Experts of a small language model: 12 layers.
Below are experts of layer 9 (counted from 0) of a mixture-of-experts language model. Rows are named router (the router's row for the expert), up (a neuron's input weights, with its number) and show model dimensions 128-255. Each number is 128 + 24 x the weight over its row's rms, rounded and kept within 0 to 255.
After each expert's rows: "mostly gets" lists some tokens that are sent to it at least half of the time. This comes from a sample of Wikipedia text that the model never trained on.

# expert 17
router [167  94 161 126 182 124  98 133 117 167 112 119 150 150  80 102 111  93 122 134 172 116 153  93 120  76 129 108 134 102 120 140 148 110 123  84 153 148 129  86 112 156 127 154 100 125 160 101  89  98 124 144  89 113 125 142 144 109  95 118 167 148 143 108 116 129 147 160 136 164 115 156  90 122 143 107 131 130 117 130  87 152 165 145 141 137 145  74 109 106 134 113 135 140 168 102 150  85 122  89  86 150 104 113 120 113  98 170  89 115 138 103  84 132 138 155 154 152 133 102 116 113  92 119 143 123 146 107]
up1 [140 134 165 119 138  99 130 134 111 122 122 122 102 125 118 168 128  92 177 113 125 119 165 122  80 159 118  85 127 160 139 153 118 144 127 157 136 131 120 120 106 133 109 117 170 147 102 135 108 129 105 169 137 102 131 146 100 147 114 177 122 122 118 120 105 165 168 118 156 127 160 138 132 137 105 122  90 172 110  75 130 127 107 153 114 112 120 141 103 138 124 119 136 108 116 120 133 140 139 128 139 129 108 153 124 127 133 125 136 142 144 112 138 156 151 125 123 125 118 129 149  95 154 134 114 152 100  79]
mostly gets: " her", " their", "The", " His", " his", " the"

# expert 3
router [ 99 106 131 167 168 128  82 120 117 120  92 102 120  98 107 141 116 159 157 123 123 151  83 117 160 136 116 133 122 115 147 126 111 126 123 121 141 135 123 125 157 110 139 150 164 132 128 109 121  92 136  83 140 165 176 133 110 114 148 103  77 128 151 118 134 119 133 162 141 145 140 150 111 122 120 152 108 148 140 107  86 176 111 135 133 109 122 157 130 154 129 128 172 160 138 109 131 110 146 149 119 113 145 123 141 145 141  97  82 112  88 141 113 179 122 124 115 130 104 119 134 121 181 110 109 121 148 125]
up0 [104 174 121 135 156 105 177 169  98 140 124 108  83 118 113 114 135 186 129 139 111  92 104 107 151 102 100 123 138 160 138 145  87  93 107 132 126 122 133 119 140 140 131 143 159 123 152 113 112 153 121 135 113 130 151 105 129 117 151 126 168 126 108 116 140 140 162 114 151  90 128 149 132 120 118 107 140 141  74 155 134 121 152 156 167  85  91 134 128 172 127 166 120 105 133 167 152 176  73 155 138 123 109 116 107 116 151 111 124 118 143  86 133 126 166 155 160 140 103 141 116 187 132 130 157 118 145 146]
mostly gets: " Italy", " France", " England", " Germany", " Wales", " Poland"

# expert 20
router [151 126 152 142 126 125 121 115 121  98 128 150  97 128 128 119 109 100  78 151 125 116 149 149 135 104 103 129 122 142 117 122 122 121 127 109 129  72 121 197 127 141 157 141 107  87 132 127 158 114  90 106 163 160  86 133 181 131 142 182 149 130 130 166 147 138 156 155 119 125 108 111 103 124 122  77 130 120 149  90 149 127 150 122 157  95 114 114 150 111 141 124 156 153 169  99 148 104 115 140 125  99 148 106  94 154 141 149 129 131 156 104 167 125 117 101 109 137 125 119 127 137 171 136 126 121 102 172]
up1 [103 138 134 155 110 118 131 132 150 159 132 127 148 121 113 124 102 131 142 138 130 102 132 134 119 127 123 162  88 163  97 135 138 109 130 114 115 100 123 129  51 124  72 120 118 148 113 107  98 109 155 124 104  82 126 130 154 104 134 112 136 126 123 126 108 111 157 134 123 113 150 129 133 105 140 120 132 129 143 153 113 145 169  79 124 134 165 127 120 134  61 126 127 118 113 139 142 119 101  91 178  98 131 137  99 141 198 127 115 142 107 158 126 191 111 120 136 102 124 124 116 124 126 146 132 146 113 111]
mostly gets: "|---|---|---|---|", " tick", " Candidate", " Animalia", "loan", "DST"

# expert 31
router [149 107 116 130 123 128 133 114 141 113 109 119 113 165 164 111 103 164 133  85 166 134 173 106 147 160 173 128 119 132 139 106 139 138 158 122  98 129 106 158 114 143 104 121 142 146 134 140 137 155  98 168  99 123  84 107 107 120 144 139 123 125 110  95 110 146  95 148 127 108 174  99 149 116 141 134  99 102 124 121 133 150  74 141 108 156 120 161 104 114 142 155 115  86 116  93  94 112  75 156 141 120 123 117 164 167 104  96 151  90 158 150 122 148 150 146 181 179 106 104 128 112 146 157 130 129  85 151]
up0 [101 106 149 194 135  92 148 129 143 134 151 108 144 153  67 138 129 157 112 148 145 115 134  94 107 119  89 138 140 140 144  90  99 125 124 125 132 151 156 109 134 115 150 104 137 119 109 140 155 146 108 142  86 134 138 145 120 183 129 103  77 112 117 115 138 182 120  84 128 143 141 130 152 167 108  90 100 150 104 127 118 112 136  88 136 150 129 165 133 148 162 127  87 112 129 135 171 153 108 153  98 191 169 128 105 169 101 125 108  95 153 122 129 142 133 136 110 145 154 137 120  76 114 140  96 125 125 107]
mostly gets: "′", " million", " 50", " 48", " 47", "39"

# expert 15
router [ 99 161 117 105 114 159  99 120 128 131 155 153 147  92 131 121 176  92 107 151 131 172 132 153 130 100 102 159 142 148 154  92 101 136 152  92 162 119 140 123  75 137 113 151 146 121 124 133 115  87 140 141 147  98 158 127 140 123 158 135  91 141 153 168 118 124 120 153 100 146  56 134 152 135 158 116  87  95 136 123 114 125 101 120 164  99 109  99 126 159  94 107 110 153 112 145  81 133 152 114 114  76 152 123  95 114  82 141  94 121 158 130 156 159 147 148 117  90 138  98 146 171 143  89 107 143 149 106]
up0 [180 102 121 112 166 123 140 132 107 129 147 132 155 147 129 169 113 124 137 119 151  76 151 136  91 126 120  77  99 147 135 143 111 127 106 137 144 124 143  86  92 155 138 134 129 117 135 137 164 115 144  85 152 116 164 112  83 147 129 121 109 102 148 119 171  80  85 114 136 105  92 160 123 161  79 175 129 114 137 168 158 142 107 128 137 160 129 180 154 176 173 134 167 124 151 130 154 130 125 128 116  93  57 112 164 126 144 139 125 123 136 122 110 136  63 114 153 152 142 139 128 140 158 131 131 153 126 113]
mostly gets: " Richard", " Robert", " David", " William", " Chris", " Steve"

# expert 11
router [ 99 133 121  98 156 174 144 180 113 138  81 136 168 101 135 118 110  92 145 120 142 146 167 114 110 148 140 123 121 157 124 152 133 137 151 148 138 114 125 152 111 155 120 155  94 125 132 157 109  93 137 129 167 146 111 121 145 138  88 103  93  90  96 149 118 140 135 171 146 127 138 123 203 130 138 117 135 167  94 149 162 101 132 109 106 125 164 111 156 131 137 162 130 123 116 148 151 128 137 119 118 100 129 121 117 122 115  99 133  79 139 144 117 149 116 116  87 115  93 129 139  99 153 132 105 128 106 121]
up2 [143 131 111 100 160 117 122 128 129 128 142 119 117 163 136 141 133  96 101 111  93 155  97 118 133 131 126 114 123 161  98 149 112 134  95 135 139 102  85 109 142 133 120 116 123 135  83 152 109 159 124 117 101 114 118  96  90 131 163 156 101 101 128 116 117 147  88 137 149 115 135  76 132 145 119 120 121  86 134 124 109 195 107 102 120  98 121 105 112 147  98 143 105  79 152 155 102  96 140 105 103 126  92 108 132 169 120 131 118 121 102 136 109 149 125 184 143 166 129 129 141  81 120 126 148 110 122 118]
mostly gets: " LV", " southern", " western", " South", " PA", " northern"

# expert 6
router [137 148 146 131  95  99 143  88  97 160 138 158 137 164 107 101  93 128  97 158  89 114  83 121 143 148 112 142 127 175 132 136 149 135 146 118 136 136 163 183 141  86 122 124 107  85  89 119 169 105 149  98 158 106 130 140 163 145  96 125 136  80 140 124 147 124 116 118 140 117 159 138 146 160 138 105 120 150  87 124  78 177 137  89 148 129 164 154 191 111  87 116 150  72 142 108 135 120 158 120 134 152 135 155 111 103 154 151 112 131 136 113 134 149 121 128  63 116 147 152 137 120 130 147 175 108 146 120]
up1 [138 151 146 137  96 110 140 124 142 119 140 130 151 143 122 130 126 131 157 107 136  86 138 127 139 119 152 131 131 137 173  92 115 142 128 128  75 132 127 130  67 165  95 145 176  94 132 132 133 147 100 144 139 164 110  94 103 111 152 129 163 128 122 105 172 143 163 139 100 135 148 131 146 139 155 151  93  95 161 144 146  99 142 133 117 152 128 125 119 151 110 149 133 127  86 115 137 107 119 172 126 109 106  97 163 130 136 146 164 134 142 145 159 159 140 142 194 128 151 155 127 133 120 129 179 122  80 120]
mostly gets: "1999", "1997", "1998", "2005", " 1911", " Sqn"

# expert 0
router [ 94 126 107 129 146 107 136 109 103 144 128  72  94 166 115 117 135  89  99 135 119 124 149  69 130 123 115 139 165 155 136 171 121 128 157 178 147 128 154 151 150 142 113 143 122 131 167 110 114  98 119 117 156 139 121 137 146 158 118 141 153 134 141 151 111 136 142 134 137 107 152 101 131 118 165 164 124 128 119 134 137 139 137 131 144 121 148 148 130 111  65 127 172 168 132 108 171 132 146 135 123 113  85 152  95 138 171 113 100 143 108  92 139 134 139 140 135 123 132  95 158 126  88 139 114 100 161 142]
up0 [128 143 102 104 108 150 169 131 108  94 123 131  83 110 123 156 147 122 128 108 105 123 129 139 108 103 111  96 132 128 114 110 148 148  97 171 165 111 104 174 138 121 113  90 105 146 169 159 136 132 153 148 123 169 169 133 138 135 112 164 125 130 147 160 118 133 138 163 177 134 121 129 111 132 141 156 136 163 135 110 129 135 141  46 124 117 102 135 132 128 150 117 109 114 115 114 108 120 145 130 133 120 123 128 124 120  94  88 158  98 133 131 192 143 150 138 127 163 129 167 126 110 130 165  70 124 122 170]
mostly gets: " Title", "\n\n", " Sheet", "amar", "=====", " Name"

# expert 9
router [143 156 191 117 156 107 151 157 153 121 165 155 118 134 110 158 166 125 116 153  87 122 133 118 131 115 118 130 146  74 105 132 138 131 116 139 140 111 143 106 113 117 133 101 150 140 121 133 117 120 132  88 148 144 107 141  83 118 135 154 123 129  99 131 102 130 162 112 105 109 137 101 133 189 100 114 149 197 103 136 174 115 158 125 132 102 157  85 119 119 132 150  88  96 111 107 101 165 111 168 104 146 129 110 160  94 117 132 177  90 150 110 148 151 119  96 156 129  97  98 133 121 121  86 126 138 129 134]
up0 [148 145 147 118 159 119 116 152 132 125  98 155 167 163 146 152 126 120 160 128 110  78 137 133 109 144 165 133 106 135 121 132 177 143 119 136  99 184 143 125 158 137 134 115 128 122 131 104 151 149 157  94  59 129 150 147 100 116 125 131 141  68 114 114 151 104 166 135 162 129 139 155 171 131 136 182 153 147 137 146 177 126  99 127 140 146 130 103 147 156 126 161 122  57 168 122 151 169  66  80 131 131 146 146 105 118  76 103 156 124 150 138 101 113 124 142 148 141 131 125 114 135 147 133 159  90 123 144]
mostly gets: " Episode", " Website", "_{", " Binomial", " Label", " Length"

# expert 2
router [127  97 118  82 111 122 138 115 128 105 137  93 107 166 138 144 117  97 149 116 100  98 119 104 123  92 118 145 191 157 149 131 111 172 104 112 146  93 132 129 144 151 148 128  97 141 122 142 104  93 162 132 162 115 107 129 130 130 102 129 151 138  98 115 100 151 130 104 122  88  88  87 141 108 171 151 134  75 110 154 134 172 130 132 120 100 125 139 152 107 145 141 107 159  97 110 121 124 179 139 122  83 131 137 120 171  86 143 129 138 118 112 153 170 139 132 136 139 117 164 129 128 122 136 119 111 100 150]
up2 [134 104 141 119 151 102 134  98  88  94 123 153 160 156 146 147 138 173 120 134 161 139  91 140 194 144 106 156 108 126 128 157 124 112 120 146 124 152  85 106 114 134 145 125 147 152  99 127 112 175 110 196 148 143 109 157 118 132 134 138 155 150 110 138 118 121 115 140 132 101 142 122 115 113 122 152  94 108 152 120 121 150 102 110 134 130 123 102 165 140 137 157 148 127 124 147 115  95 122 117 146 143 141 144 107  92 112 125 173 132  82 137  75 135 129 143 138 111 109 101  96 123 106 170 148 139  95 137]
mostly gets: ".\"", "\".", ").", ".", ".;", "|"

# expert 30
router [107 125 100 138 133 141 147 128 122 131 147 123 110 126 159 115  80 110 102 103 132 113 135 184 125  95 138 118 114 138 103  86 123 142 134 125 121 118 118 160  83 135  75 150 123 169 159  96  94 134 125 127 131 124 147 131 151  91 102 105 121  74  89 128 109 125 114 128 155  93 177 100 146 104 134 169 124 164 103 106 132 114 140  71 134 150 115 154 150 124 100  95 139 134 118 172 107 137 111 112 125 115 125 113 101 109 119 154 141 127 132 123 139 133 111 151 120 113 115 127 116 139 115 116 121 106 169 105]
up2 [108 103 112 178 108 157 154 169 133 153 187 163 101  76 116 152  94 120 133  84 124 118 106 137 104 115 107 128 135 124 148  98 135 166 111  99 132 119 116 143 160 143 176  86 141 134 129 136 158 132 158 128 136 106 107 143 167 133 139 121 156 117 119 160 122 180 154 157 103 140 104  93 114 142 143  98 173 116 109 127 150 118 165 113 157 129 145 106 150 177 157 118 132 147 180 178 112 171 105  76 131 124 153 115 110 146 122 152 147  92 142 104 139  93 142 150 154 129 134 122 136 163 126 151 102 150  72 106]
mostly gets: " Best", " Original", " television", " —;", " Canadian", " Australian"

# expert 7
router [119 100 157 118 178 117 162 115 154 110 155 142  92 107 124 135 143 150 120 146 154 119 129 145 141 139  90 108 120 115 119 105 112 117 120 106 112 116 108 138 130 100 159 158  93 139 129 152 147 118 153 150 145 151 137 150 101 127 125 152 145 171 158 131 179 127 149  81 107 100  69 145 103 112 109 143 169 144  89 136 132 142 134 112 144 147 106  92 154 158 124 136 110 106 101 102  94 172 107 110 146 158 160 106 132 117 137 132 108 144 171 131 149  88 147 123 125 109 110 128 116 152 135  95  97 103 104 131]
up0 [156 102 166 106 145 131 159 120 129 119  78 129 114 124 123 165 158 116 153 150 136 133 122 173 133 122 145  91 115 117 169 133 157 100 122 130 185 136 100  79 112  78  97 102 128 126 113 116 165 109 123 116 129 150 187 127 106 145 124 125 111 138 117 112 112 128 133 101 123 128 142 110 147 204 124 147 157 124 105 118 111 114  97 154 132 128 141 138 125 152 134 146 126 138 107 125  91 161 128 141 146 141 116 118 156 158 119 118 141 125 178 191 122  99 104 123 184 145 145 124 103 119 125 111  98 145 118 170]
mostly gets: " politician", " Binomial", " director", " footballer", " professor", " assistant"